Below are experts of layer 9 (counted from 0) of a mixture-of-experts language model. Rows are named router (the router's row for the expert), down (a neuron's output weights, with its number) and show model dimensions 0-255. Each number is 128 + 32 x the weight over its row's rms, rounded and kept within 0 to 255. Numbers have three digits each.
Before each expert's rows: a language model's description of what the expert responds to. This comes from a sample of Wikipedia text that the model never trained on.

# expert 7
What it handles: Commas and separators
router:095173173080129142150150121146100158177115130108150105170119131117098097116153146202132130117140137127111144115174133097113101165144101096128071122151158123163161157192121083095118132113142132127129135112128099140177079106146183127154183151060086127106114181161159112091114125060138159098185143140112053157140137184141085129147106173085089107139117178146142172149137101137117159144080155112164115152143149177120116141149154092081143154123169168147099154085163126159119156209148131109163095108105123146098142115118096042129099161135100085100128188068127125055136071161120139182155172150178143124079131171142094127112058135184112034147093132117125158152093153151106195159170144125185177115128144163059096070147079101117131150170133126110192114062146155121098155097142135
down1:154097154160138109147070235107147155114157132131174115106114147120151130136141036144140139099100118112110168145133099092102125160058091158187145159104120123147085065119120134092144125140133138123151118144147131040155126124163136133146077094115071173131123124160145143112039151139143134162088158144134121046128118141122140128041120177148168096118171150150101116126117143069095123122067153084151084151112100130126116167134169153116168110130069151067183210115187093144200124157126126147082124137146161117151157144120163151158140076096091175200138116107166118168145153128148110157128123177058128172183089151120140126145099158145112132134118148102141181122165122120161086123130156109122117161122079052159150127136059111169152113074149186168154107124102124080133171165097123
down2:114105101121180104142102048144051123109090149100165165086100120109140129118117125093198109128095088147099127152124135106105077127107117135143128176081121159185115147076121087072157161132091124195168077117094127098152164131031093105104107130195151136138156142130115152169113180127173106159102154128165143112141064104106140126125102161164072135165128143138157139100142082219063094107144115165135106123060159109169160175106145097107142118128094131111163126141087144173112086130152136165081092110070112141141088097114168139115111142107110106088130126138131117148114132142106123121142102119101041165128162085164077183117109170151135131116112079135151115053164116136131137178123108101164065178129120099174155136081214108153133133126165105135072132140107135144124075038178158
down3:094122137074164137078131150117110060121118170082152122134113138130108170124072088128157140145088144185093178198165118144143124164144126132177111173074145097120113190133134191082099188151099134147153104126186109166064135097144089109157132144195137139128101118095168124074130141112212182118101109159106131144135118090151111140203140058149189130107149150115095152110114091121083101122115114194092078124095076133150117090135095159064113130163121108073140135136143124103114107105178130170133102145153143081132076153097112138099068160113135096094076103175139102126135181114164086069173123059157124147168058136119122089097099127143188199155123160108163140138142112158115107140173134088102122133159121109107097113113181172146184133144185146072131065133152121139112113114170155
down4:133122105074149120088087145081193111130120141094141157101096120148098074100090141131146127164082135142174074154165136151161161058169130104131108127125109168147078133065110126150120144157155115156105141133146160140179210085196152132176139120045098135122198131121118072123156145139133149099161147126125144124131102168073096103090130144186104144103060132130108104120144145140081164132188139202115163160170163099111064185115178121179126154167072131159126168113151116130178119170130081104098169104155091101062140138100100109151136156152118069159119148121154170118111117092134115147090122119152106062119130129117142090124095157126147094156172132109127111099063097128124073127176209139128139110243147180125134124124086078094114115200136125109147125153134163144121120074139175
down5:126164143154125083108130120152146134082164062051064135120165161125144104162128208145108127130134130115103112110116085162063103098140123109103142179194155099127196113092150157084117074109130134113059090111132200138183137157132119128144086167140170141072131070093115104175165169119128179121196108144133118061184150059120092151192119107135140108114092160137086118145096141124114110145179166156146194093132171092153157143123127152168075110117144184130073121110118118124136089113075155151180105115094162087097116099143111088124126124107142063138092156122131139146168098131121057076056104139071146167086143138151049138124077125086126134144099110166132152066151191127160159147141150151120099154146136150102117100119157107087143113132080143129128091061108107120099129130147080
down6:119182160076111137215116132091151110107152193145117059182102195121129168133178083097133202109097083154111124157127144152132171195135124091148182150123097175144113133119144107149124084114102117123139134152131159109093143110116169180111128136127138129102148096119127151120104125179051183152151080127130128188136102165142154119086077167143123173125137206077120138169139163130118113183121064179129068069147149184131143078133191134124144135172227178101152131152084136097117113122124126085067173121109111119173145105140160118153161083147138099163147100164121182177107106118163117160100151101205100163131116111120079110147120113128117111118119110185089131148179126080148140118081112077074107087145107113086179126084109185083116130122098115125164111086104112132083125105145110
down7:174122125125108138101092074077127155135168169152153141189126111213102157154046109132184142143123158119119120118154193080137136159124094136163070122148116126071094086103113174067147162174124148151099115098105089098209112166131155129094115095092127151171141134098111191212092155057115125133175125144141146126169097151152162096124105117132108152095107175139119157103201111098122101139095120109147125112084183146075130125125103114161103149151066106134107103104166170118119158171112170130157117170160061076148097142203070098146114115119111116128173121116106106125142104088121114069153104151132152137107136140144169104131127140041156161098074141118085165080187063182095145123099132173145154188098069136140133163112135121143143154075102125085132135111116178139117085112130182
down8:199184142200118161138208158100141098109142119171145106133161145086152117205136130127086104146115127124151125135103119121178133107134081138157132119120144115090125128190201168122059144134068151126105157185136103138110160126137154109128140116104122174085159090123102155168146148108115182148114090167074110095195147147116123121137114128087169141128127102149135140111045191123126085164081122089071148117116103083125114092119109153105191164150219135160172109087131171149127077152089159045150131139145122118162115181150123115105142119067152128103060127094168126104109166099109171122157067137163105185153140191094176106127085166106126179101134135144105074111056147094092168094122126151110098157143076106113102113161151130116190120167146154123105055135102126149137130094123173

# expert 2
What it handles: Line and section breaks
router:117162083091143150180174176199124135169134132097117082151150118171081174176147106160099137129147123134116135154165086067123144129138157149087133173097103104227165117128140091093138145125176191088108082112154136158128070110110145094137107149117060120135172185130146142104106136139176144069160173135103119149165105128092118100158169076165125136176145173146085135124155140139115173117083115147149182099122186157122120161136134099132144137104138116142120100088155145148114147119143103138115125103133112107095135181156057136149048135112135186108193137195162152113127128093195150141126121126122170192133135139101130125082044117151118106115125090109107147095120089092085106219141090151151145044139139163130101090166127152054119154127111108028176161121112116151087141170104122
down1:136125182147060177112106099138097148147115132161141112145113136120092152061165135196095162169098145131131085109155175131158152098148145117140113158121138118134207097106119138138111114065094093198154130139177139113109188036094120086167137146162126125098140080162143144152087088159144121162119107138171141133155099150144153154104089144145132162150116067098135194132153166152078055197127103121116080075116153061106148176159070141161136180154133171083126080133138134084149146128117173143181161217119134122100134151113126125121152141145131150130100139150157149161128120097084134132064151181169132141117141160157201081153116114124109091173045074134102072092129144154107142163176183147097147154129158117160189127137124150140100107133112143086138119138166199068164154139145169
down2:094086173101093096158091129098084155129141126104144158115145136109109117136106133171162165103091117127148111178096144107163153155147179076149109195184185065133118072113169099118103140090195116149046133188081161139163125128136192133121124133126086132103072129136125098086117121101103142139148115161154087126121172104125131159110093167138152113115132149115144130148164100177163129096166156110176126142137106151150134129162100102077132134147140140063123139116084107126160125152145203116108179131114133182133169115082138064090111079130165142171117121122158103123181124078145146154190176129059125200155127114135167150117167134107087137116132183090135086145086141108073186079161100129240141049187176149089174088106129143112106082146173107111122085139132116111167129089089074
down3:136143088055119132069163127100095149151194112129154100106124111094161096148124128142075054231151146163069130112141102127139126144140103092133158152149131135071110163125131084163133125185138099144140144127140124181117083130116202131129143093151154145119118162144128093168104102101154174103137111120116166143113115088120137183132095118151172070134090155122121140113115118166137117160159148134169163106102173085119160123119188187119080087172151152143106149095154126179161101134157116144106175135127156075151148158125108066068056098200133151150128110179134147099135126129155138135165128087164144029075121122089128117178142105116136078199068110199155124123142109129141115014140132093090165127118117126071105159096116094094190137162111149116145088098159155155086152126084095
down4:118110120152174135144105074136161135114092076140093088201101104149143071098139156157101141131167110146090152160133141121140132202130140096111112101124130132162105116117152110182140137159141139086130123121085117131190197133162126155131168118129147101114140136116209160121105159085160127138088107156120114093151139168167066094122151107148109127097124128173091123130166089182102116109086177064134135123123094226108156137157157113158063152151144130126134077098088149110140180073136127124178144121098117107122138110168082079105126107212138121148111138122175141133192106143147128177149224076105136054127150135156125113140218081092148141098114120077104077156105100144059138139095160201104150082122110122092164134161159153140149166164084112100127153076163118112090121226130110
down5:087126141190141127132134111123137117124163192101126125126135100124156143139153165085135101111134141200108119125123096194202134112114036128113110105116106096121073104140089112124176149119096179168117143149122181118089097093170110123124101190117172074104163097104121129125103134152077126163115098149112078120115106211165166101156136071091086089157120036057160065123076137109137115131051136145100121131138070152130150116106112136098096081134135095130101132112094092120103102130152107145091163150115124106135148139154106152145165153118144107180168210153149145109121111158182114151129143124174107189077111115144138114081178158196109131175146183140159151120091141127217108138108101127191106127055137107129141132163056142153176112137094143119177161098173131188129071128109158
down6:118132135168126134081192172175143110083151157123173090159139118142090130198073199126167133136141164108187124114134087116132150119118105128120168105107167100140151128159090029138061090133118122169182132138083148080125095135108155163124132082108101116073137128101082177129156097080143064134142162165138132179129091146209073152160181128184115081187096121071112145156126114101093099138195126098096109216136114079102152098135134124155125104122138110075101110159130175138183175143148131143100092115129171125095177137160107088176133125141084156146156121153160224168130107168159153121147124126106211112172176127099126134197132106103156145084099126142108130126156106111145041122144098114143161178102129169115127141162098093135120075113151160130142158112111093146132142137119109
down7:105100061100090171098133059082123132145169076132141120155086117075090089135094154129141153139115119061106112130098144095125100187184091093160127120089110104136097124136166185062155109104135165198083172078120204126136166137164156140118106129137153141104145089165183092148166097165145171134146135164162144143140158155134110171118121107094171134153116114139133167104123126118120123120097142119163067051120156133166101045152131102132109118181196113164122122133149174100132099154068156134126123098146134149156112077127117149110140103063096122063129101122118205090103137131150165117097100144128118032108179119144077155105098125102133114148126184102108096153133150102124118142104165193137174113116125141082131097115140195089176176158069153142168104078101098098110161122089047
down8:105131124126136119124133080090127164148122133124230140124123114207139096106174124109072103109161133130142099140126158118091082112091107191096116128109123138166135081079181180102171098140115147166087156141164140144137119144151125112128104191141155133126158102163141114109166116099116124137099125113125179161139105199139107207103138138183175109139154077087109141131140157133155192173116144154126139162099156102126089134111209097144209113157125136128131069155110111072160112115131090147168090094214181118098123164096160103153177156057149122193147098066142100052105136211103097181108228087107154136157122118133128088144152145169109121131094134140134121125123181171112082142144123118147064101104104136169186107101130091149139194116109126154140114143143110125106120194136106

# expert 0
What it handles: Determiners and possessives
router:125187094102147099213121140136161127130096112072104078117081139149145086128131201121127134166131141052155175142127086072129153175086112070134145152171106092157184130105104126097130161114101065143129113107136105165124158160044123129160098182130094165122052106125113144096070118110129146083129181147089138095136154198112126077146119142099093148069156158135092120167121107188117133116107130092157133072103139121135126134144094136121076136125136098187103097070136138123137164130126148140082144094132165149193187083133058135162073145147128136122126130109133101102165172120155141126095198148108131095092155125085136103097065095176160052109113104122162157086134124106122165175153093166162174161135113155127131104094106122098137227131105147087152093126170158172104098184108139
down0:122176145206152097120116128144138168128139044167161082145132161105076100093080150123150147100158184082161102120082079148102101090132097157166167161159148120155065184081170105102163124071144144144089128139141160153125172084080139120123181176204163119112127145136078134090162144165058170131093129091143093170086081111159121174147197154126148098141116148123130146161094121114089107100099076117130189135123136161159073094120156138158100070146126137132157115119109116130083137175124142107130121130194105139073155136127069114123126163136084124133100108120111081159085177131046085125082116118124127141177089095154094154154151104121127109095150083061072145113121068139112166101146135054064171122142088145155120103181117124134130135101134162124085175160078154148121169146113101
down1:086108065179141155170153177122140123126104103147126133164098137124115128182132056144106162177117141155104169179142213119146117078128139149183097188143107087110100104124099071149112095104139127124129101139161089111109120141160162144129084135157123201097125172104125188164142156118104099167121109138141164136170145089103144157060124153132081215153088136141152206058166162154124161100131146128114086197106110129140194156133154130165126148126104090151128102157129156123136100113167180084166164126124104134190161129136144129044171142097183114185130114081124074171165162085149111191135148172146118085154130117117145067157140176158127152104144132150144126137118157064145159129065104126056123154127160179112148098081171142152150090102163107103155093095123133096056148145143130
down2:144087131119181188140104152153095143103114113079168185129158169089178074135100158128124133131209117095133106105115114110119141159147121129091093174138131110133090139106153082136153089067133162118177129159117187185111094178089062143169148057089168217106146152098117182146210148101153110145117137104147111172093100128112155136152147145126149063196099069150115116085151142128130146116068127137114141174130116112149098176160095125177100083169104134145103212079117107089140139159141177153082134141153241141110123159099114107178135099203129124143200100176123131084182128143115096152126102117119096181138121153123071152116171125133130147101187119091122181147080085121128139097134100122094146119145153128091128123135117107087132115114122117177134160157153184144110156092143122
down3:134179175107096150120124180116103155153120107108098158076130147115170110152123160195161122118196157130130126123166117129121184115159089072111080111125100157148102061129161138088104119157181127095099150182117134099107140147150091028096204123073161112150186099154135182164147183108182125114100131095113142109139079155136149118115166117130198159176119062111149172153148149133114104082133134083181079136134102067131131177129145058067094106151108146122095147079159105116147152146180138161171112144137144178134101211106146112132142076145133090125217137138144169165149106131166153131126146154125141066110122143116205109193067158147108102136118163114123091101087160120139100144082154117140102155089147133168156123086103176154105129103148152152162110172079170088157125142143148
down4:116062105155166145131136162118105130093080183114146102112169083117102183138130121132166085115111136099087148104134169092107117175083106141094155088101124150133158111069161163110123098154141153129140113132157118169141152105122131149082152099143155171166113166180184163101105119125129151106155161139114119142132089097171147096108118110152122131167102131073122116146068107126071115067096156151107071129180087120105170063135097114116123120208112118102152121150066124145140058095109159121076088143156124140120167102118164136108172087145157053126124210123141163097146106143058169104119164061066124160092133141207141100099144119113071140125191174148162153119127107089145106080164142183124147157176184080183112103097171137074104084122174130067108148104197142104171094115151097
down5:172158109109144168129137088158101137100126134162120144116127157142149125148148193149122154146145090159154152148091115125132133172100173161157097102126099129182141120086175138139154106101137118108110143108099070125134148051116132153186155113142062143122155127184128211184084138113189161202130081092089168111112141135169120135109131092138179126125148186122148161032119106144121111135089126117129031181111153072111106129146128109122143081086106104140094152142113072142112112178109114071154166125145110210137082106112140124128080111160079138105147115163115136124087125135135169156158114151077102101142151145097140164138104199102096119108194128131047127178202159148144146076119178151135103116148051181114087157151105055150158147113080092140088137095109133145131094124112056
down6:138117056098137162108143199115112159115120161109101100184122119107083108145046131149081075133170167171109117070086130111141145176108081138104134158110156153137138136079125130112134097136095084110148090157076193075137118133138157157138121166107125157151185151195132118112136093157118068162078105081113070122140126140141115155118087145053175148174165114099120149170147143112082094103099179187090128106174111120124134137176119141109099151087070125084169131116106127108171144085125193122184146111111113070138149184099096092156157178082177125159085123173106193114154085037116147074140083105147111112146069105163133128129134157178149102147155164142169163119169141099135144140128146160154164114107118094113057173150109139111165166123108108183128158174145102149177082112128112
down7:169103090136108152091159177150115090099129131101173131137109071071144144148087099109176121123102121066114144145159131145073120119117102169197158096107119137113170056102060103141129107062099028154163127136096153077091158061140128137136176102082139123122128123172120130118092087132144099160070141058132081115096153087131138115143132147142108134113136093146143103173083136169167108236064118106108186101127110070194126108145143121099108124195123160121143142122077166068148170118164154146151068086099142171159132122159140122110124143121111117105112111160082135071105129112113094130104152150183149212120117130129096131124058124185149110151154086143146068098107114130112099152083117206157158127100128124108129116060143122114168168133141114136128163132090131137077122104141185

# expert 5
What it handles: Nouns after articles
router:111150126093123120149160128100160084132127117127136080198155141149078106162118192097087065174181087083112119130149165152092190156140147092151124171164114117187112161100117100163112142094167142129125126097212121197148110117161169119124182172119111185117110129148130121082123151125150152052134102128114122147161113134153124143127133154124101182139202194147156107158156100143090120148112091102139122100131167164086125143120097123188152196114140118141166134135174171141152134177158176152118072105158109175151129112173082111146040107091066149055106117106118135084145139099134185100076138143196118177105112129104119103107119105157130094173051163082184148165108120138115113125188123122121169145128131138123102120173110111150117205142094096063108125094128077157139104166102070
down1:142120114137064117098183104073068143105152198106119119161153210126131219119091128157140131099090129119094135122099161166184138095084068162102166126110179163162123113072130105108160154038089152090151100118137094075131108070095124144098130169145094121178138118149129087140132127082121135154122106106166146103170107108148152141119126137052095144152115189152114190147133110106154165127127146094121138096142105121113135066144109141096192065109099107088115124131103137128130123078053064148136166146121170124144157173168149146116145142129141143158117149086112100059181119139175158153134073179131103137070082109138108105181172146096148134124151129101085126100147155141175069128094078107153117124129089131149123088167118101063155147150166071193160158133159093138050135117145103
down2:090153175140124182154110139169095165167149052139116113101104145115115149109147133037138079172114176099135128122108118094191160127143087155132135094156146108157117128172099145118144165113153167126130149197165129135160162172162101071154118127088189170104136150121150080081112049132106101088127141149182116154109131169096154099150152146191120104113158128140168109136098105139156161111114059172136152152155085187181129143145146108116093119146162127099163109151185137122112076127148129065094140136200184145160107134116148255113167202107108127096169144155103167144139094168151138135115054133162130142141087124139120118129171122152154180128074137152144119169109118138169115109125100141191144146145093155088067182189120085145134066133118123121167156138096181105131123087171149
down3:073151144073117087111140151116194158129107146171131130101151126192127133124181128118143107174144032167097104101103132127079160135159133135133130175109129113070110111154145149128123117141140176185097121105109137110093119116158127161157119113162161069151118141111133077150145134135175120093168137085124103133108127069136099201105095150103127088141129125140146129099126107078167095133201198145119099098174161156094080116149135172145099035092188126167121215097168082147137147118127145113082119075103100096073183077112168155124097100163094132170100122124190088156127144144085169122176160120172092089111110102118162045077089161098179073161079101133111148111147114181158120158116099130095126104138163141139094125150120130136091054160165085151144102119117113123172146062140159
down4:157125146117169073156102148194189084123151153168104057174136113109128175113116088188098109145117090110158096144152136118133135085093139146100100117178112078171110104181179158158113190166129105114141133139120172128099145136078127105091107157138162183126097107139166140118071145155139130167161201152120137157171141140130113143040157133138124104150207136132135189145140114070130121103106148132110167123098112055187119116127060173145149132140170056132149128123158130126100163123156155126107105131102172151155094164107100072113127158132075167132085060088121102136145110142098121151145128142170140097129087133188140038095195091136109161130160124146115143196117140130160127165156131086173150159068135109051138106106107114103116177161093110101118083058120177077100118080126108
down5:125108100128188053103091145123102116110123131079165126132074128157131093104100115118088181077118110111143104158118182144052094113140126063127153114133158143171135143085067060054162064097120125086081144107133166144081149175126140106149083115095166183116077165124132138102121135123156146125117153155093157194086157113106127154177098170127149094107136133131173144168102208100153128165124132091138161139144152115129157097122140138124128127134105020174174118096153167096089136066119106128164164095092144107101050131145154097125132120169101149109163188154126110112132150132129124114080090095141135172170100116193142112056130123093082139128151155101119149118086125123098086174094142137127151147084005133175101161128122123100167150136125100090145108088132103076133144130172182
down6:153122138123111101138098147141097110143171144109135148167132118149126100133127147136107130152118112214117092094141147160110131145076168161130099151233139114111089108136120138163114091092135119142129163118059124178107150108130133134103125191148066134179125107104174160110098107116141111133154209128145166096133143119115123103094141124174139183152158099127186054137164130120184147140189187166176070157144162070183131118092178102148100200120120086090150176158079109182084073081137165124139172103138168132149201185147138116088075138107153107144087135100116140140140100068155167123094093156121129165138136136160196132114175090089121137179136089145164169096123143099105112194134115179119175136118067151075148117160120122101143132128171118131118120094044066151126111147107066
down7:115139140164136109204174128116121138110159129166219150140131156113099152109153087114114184080132103061117153090085147116119100115150127129158133159123150138113106129118141149091183174090133122078109157131098191140121124126096096112132096144142154072123163114148119082157088128108165181105130127124138120220102173097105076173210069133109083098079094123095200148188095096125165123159090144163105194080095108105100162184107178142140110142112093058111114126093148085155090077135131113086092084148150180102121112176126133065101101089168142125148153165088158080115057204130119162149096127097120143154110148149152122100110108152115137168155064185177137141169152117081118146125149130138068141101163110075126111144169126120059112120119141175106111097092102116120167109154118097
down8:105139121108090115164138114131107107090152107139144120086104107139123089162139082052116134219140110139103136149131149141139161128156065138137187066180136036150097096070144180116151082105136173112161075112133176165136075124118110080139131089090173132096175166114112176108062095176100200183098143078120117114171156088133129089142150163112112115123127143116162173127133094089085104115149121083086128126110144093128116152209073141137134118082079180126162174140147078133141076134147099108141144157106149128145149150143051106115132176094132102067147073146092080160123147154133099109172047167163160129163183103084163125128096135100106117104149152090144170133110109107179092142117132158140125139161147165106166132152171124152130120176094150145139079102143186114182171179135095

# expert 10
What it handles: Space before numbers
router:111145148143138154178112161132104179131137124123098107177114174147135144152111167163103145185190174119102151143103111131083177168145157155059125190146107141147104186136111104152095129120182116114140123128183081116146093135125118029144138116151116146109179143176121109100120161088202127141156088174060151094194095185105120129142158150130133134160126144185107124098139135198093105125092120124210102136140141158088160174212109088102122171082124108089105160126160172135107176137146168079124121122167163190141151189124152140119120138147131103113140142140167151155184107164147176115066120132132099123070157123156151100093089093126168114115120174120123089108206138173133165107102115150129133064108101150115133125140133122134118131143132079113160171043152076203101206143112128
down0:143121129171131117108126120145085145137121108145094149159109083187128159071104137168176154124123109135161141071154143160098171155086109108083113121178191164113203111145089104132112046150132102154146153120119150107112121148178092117113093176054120139117102125111115124152104130105107132160108096138128114132175119105135057098074100136091107102105135156106031111155079173111121076171139140132141188109178130068100140121146105134086134060183151151110079136140126146152182153156160121170162154105128157155139157171075132179112104123127112167094104198135104121119194105159202111135156148141141097112136126111110113128128168063071067116174087163132165152126155096092077125116137166170096206099121117136067179114217111133101108119147115134166117074176085093088129124174131108
down1:158129108141119166136156179073074070127095110157171145140083153089065195081131094141211160093169097105089127154109140175008162187101132092121054130121118099139136133138121119114151138109148097156145167136079175128110120132134111141092113113084067143111075171133126125083122137152101102173121152098149046178104160127107093090103144110144113144132139078125160154079068166133133129126169134139163131105126135119148099091130137153150136140134187091118087089178099154128090142145095110124118114131168097104057120112099104107150140089123124177125162082147092116088121167192137119072154103100136107116124094152072124123143075130144124184114088126123073150146131169159091199108124130085111196069124153081141119124138176098128109126213134148150137135139190141105171130081186112
down2:113144114152150131100160108142135131149096175071152145053137130147123106104099105097143098059175110120129170123161148099159130149082121180111138062136114141124131141115153101119137150156156137161137108088181110125167064102094127066171097100124108144133108180127098134118142180133159123097124122115100122171103157073060097058111173125154156103032136156123096160137098127111098069101098096090169159195108136129135138163110110145082181117070139147129151148144087106165162152124157129151095125121138128131166154146102140088083161127169137102139152119090092191137105094174079063097127157129153136144133097071126127127103125069138109208062125075087045045123120086152183145102126086109162147164179152028121128156141182157161161124124131123112173095126149170125093165160132123
down3:078121075181148150120084144186191121111147167087134117164155145120093078112147142172143112059086130148101126123017133088153132119132120112132193145128128194120068123170148128107103146134182088104063177118156124169169117094119130188128159159109132061145096138112110116166168114137109122055140174093142124131057116146088166086077135113129129079100135132130174166128166076102150186135129086080122142139104170123125149092129170152081125061120133095182091087111170141134123106084075128091132051142070110148150114071145174143088115097103130135149139120138179122115095138145093086114163105114160103135151144117072146150083091049120107126106132122067126190140149099090127113132150158105109151096106056112087109104116117157125143072114182147147135157112137132110127076103164092
down4:159123143091170131115094095147104126142175189064127149112080174094070127119129142195091131110126126090194164159111110118109126100147119139134132121154139090131144171120192083076126089138137087124124104041070109093087185090145117150087077127119138128197092151176182138101133116117093121023224140127152088137172150137145138100118159153158129133169123165072161133160105141131157144127154175155122094126104177090161074101148139128088097095146150060126125137104162145131134106146094113186105136091111116174143134154095122181181130114142129139167107097152095104132142144144109112125150118127146134131177123159096095150142073150094131100155146147105106174128178202101181118159189157066125118091114144107137140117153134141192078223102143115111138101110093078088085106072157102
down5:181135144160078110145115149113088150133113098081144144080161089201081113116075131138126108097085152205121150140135088122109149110118063081170102065105099086086112137130169177123084107159089150174125120139144126126136179118147138124103141160169143044150171112170092182124121144155066144165160117131176143101098141130152053129071137188216112189198113081149122141174131122153106145174157105117098160100156166156173114165164068111114200117151071137107123161070183113160136137170108132122106147141118185142086122140077121179140138114136138133169126140128159128103145111164097118168130139152111151166141083091122133110127139114131129141180146108116136136092123128118145145161197126128130115094160105137155037155131116115137160083150107129232056115181121165098123128166124117
down6:138109124133170164150080161110192111148104159148146119125115143136116125144133068087099134169102119107121136056123141148158145109103058110147075198140063129111192110193179086192117090053175121109109093140120129118159136116103114192133115103125089173128194120151141174116117162122127094043153147113112123173105111096103146107084161167170086103138145140121173147103139103132108133164132097171109091107155104120124110137157161115105177141140114091151110089130147109150127145094139124129142121172175120140189109112120120108034109151095125127132127131190137092116115119165085194153172074218134143090137128139097042160176080127122182098132159148155169081117147154130142134151169167089105166166021092080145171178130084090140128135169148128117132121103117102168123099138101164
down7:119066100156163097076105070134080149146152137122158169111120079115144147113126129055159113094103117120147164181051181123161102109209127161137081134099142069129116083155178130107155111129176096165152126139135104105120068158136152098144148068148146143141072152146168178085100118102123090080107077118145153107154128109115094125132104084081121084089137097139077116132081117181152117117101128090118089082102164071091156127090109160163176075129108120145102162102137185128154121128093091195122139150129161094134085110072128124118125117183136122110134153152169094131090080132105104120052141188093113051128162097133127141086095125108136152088140065123127104167147124095127104063089159177165141150144141076131066077133174063154159118079134127163108099065139142157080136153087106

# expert 11
What it handles: Line-initial hyphens, name pieces
router:119110078168140137112141140093134062125074132107110125170078131083121171127148108077098084164129097117136198069156094138139140128133122123125110223105132070095149169157111050145151137169144128132129146100141146088140107089128130110137123160092032137186175152186113150125152177083196134151172173175156091101151147193084180087174137181093052071117147115130123091167173114143121174074112109118164129163141121160116100113170093109137076169133150131153134064092117117122193143156163155129100129112086131125123166152171103117164099102124164098101136137129147162131167081137151143147120097162122194184091095171144116128099146088153180139162146116122141119099126099150062197123110129133200156112157188184100148115125116085080118121143149152107137098138133129170158128150110089
down0:171147164155169112121099091101160088131125138076093150155155160123102103160137085173156112087090147171145190164113118182128156091120138147111079090080185126122164110133141195120146133166104103113113120135146079056128107066077162106116194085043115130076113128110156101107109182099134127101125123128220129093131172159112139110150178174121106116165079146163105166112112186119083078108115125103162100098131101176168130074109151187105175064149116152087098086143088189182088106156183102162074142126103094151088108162129102109131121138112162096167191110155113150166085109073156117106164111164104105068138083137162139119179177140112165099136132160112177126173127142106137059169113150095124110162091077121138161081119116090171151140135142115129183115123113134111094132151144111
down1:154084128153079137072149124158102103194157135109142121150127120107099097108174141136156125125094143206143113205154160149102120122108113101134122112114120112079132158086120131212133123139074140088137173115170150123142160169113158108126038076180114170175142116106085131123157189128139133103104081129069139133173143159163165118143106120181156145152099130058142158087135160169149112097115144089102121157155125062142110132170143108125173161130085160182134092127106145156090115170159125116127202120130121113152123196090106178149171130132171126111136117146130131106124163170122085122121085119106154088075152081108157122117105103171181117161099169095141102134156059236133173187172115128152162177102118134086108177204110130099068122089107178093083090157167121164097160135131123
down2:097148128210169121128152106161102106134107100162157136092121157194100095160115206128123136095116104164133107152129108169148141115117132133135127156141126165093146095099154123131089121162130139116152113145116079104173078126138102075129099076096149153112073133174105085145153121089105134166129231181189113170062119132132124152152135127125137070092169089110141190105032117113104117118196078140135104159140115079085135137088075101109118106185093177096091149124148132087096163165110127120109096078112110110079193119171107136143206130139132110148121100156112128104120202117070145140159128143135177141108144159154162149119092070083132149152146097110060155146135164120144125130119107158131178135075098151134162139062143121099207115203115163122118102186111143088093072172089126
down3:146170082161131170149184099119123125132110163149188163139134137099131137163160148096113135129162103155134063154102122143157116178128097128188138070133139148171159084132069099134139163123182130116166107143119088135123087127168117103107144122114077093172198124146114135127140167163101126135078050136113176082107155061170128081113103129133110126178092142147150140090178136098153136102092155083139144169075159118149100180112127150085170157108100105141137087183160163105063144144203141152175117199120127154133083113151127155140082131152197137125112111153138116109123153127110134066098130122156086080119131168109102111074097188045098082205111101119149200080121140107148070135127157081190139143191109080113079167143115139102154128138146121150085149161086123061119143164156100
down4:121073084169109059123115139166089112196107106148127151124172120139131170120135118110125124135125101098116115125153131164124135159192106142094082088132140176148166127173164067180096133071137162096114121126123097164115141157150151107128077179120151060087133099141118089150124164155163093096136140092173126125153082115084078141119145145060048085160152152126090098051122115156072179133119103098093116088121137068109087105127064120115155125098155118168086120077110133141093104130115120106075138107178108075075072094121146124144088202159152141106106120085108135126107158071132109142142108130127155113115081104123140068073084072141140148139120122037132144132122161130139132131128168116135165140077160119119143093210124170159105111112037065125138133114142106114192066069159109
down5:115165114155067111124165056114064134091150179116135136138177096160108184139118093149102094192155120124113135131112117206095153087173129141179155124142106157128077140172117149166134121173084192173140163222140148123111086063130195145185049119143121086120107155108164161136148174133185100164147098147144124138125068160140109166166125124114177111127111147049104109130096157148158138126198100096164151135089121152135144090110166122125103064146173061107104122100194095138089101130097143138095145149094120132080163099113112179107118156101098052153118110120130117195073126165140128147136132165120089132138149103153122090170104100190152101135171134188122121148162119133149137116116110065146139141188151097107100117136169173167115122109115185118082114125147086162118174091107123
down6:137179147090077098126118140128110178160106127113099175096150138117089027167103121167091083136134173083140154122103143149147107125162133094186233146125130108092083147150134144136099108117133150179116170083121133120130126111109150116104145123115144123112114114168110110124191181104118078138083186141200100119151125120161153130178098081115113148152085125093117078132107113113144155079078132152094124164067110149128093102096153212128127117095129091104166139116135175116109126133128176132162135166123095109123087091121066143150115131187105083133119102093116076112130093100153204116171161089139164111073094063119083128048089102166177122138097143160129070109085199128140125160131170037145131133127134122106126153152113117068151145160091128139135141116104097035162179113129084
down7:075100136126110113095147134134108128157168120080127109200147132121129100122153127113123115144099082091138164147115156095103092093124115154189101122095136126098181165115131110183124124133192140095116204150100154104114045123159093177163125102111167145136120126199065175159149158076138149112099104144126169140096163148121160157058176156105133112164160115143144153119090120120130118106130120126124129138137093133070125126123131136110088133090201106098118056159172178114141043151126102173141094128138096164177147134096169099117097151100144155153117192096110159072120144145122176090125124115071117088098108136137092110107138150102157194147115099074105210137134152100137190157142181031152112210229134146135121148120153142102127149119055192123161129102123115150101136145098081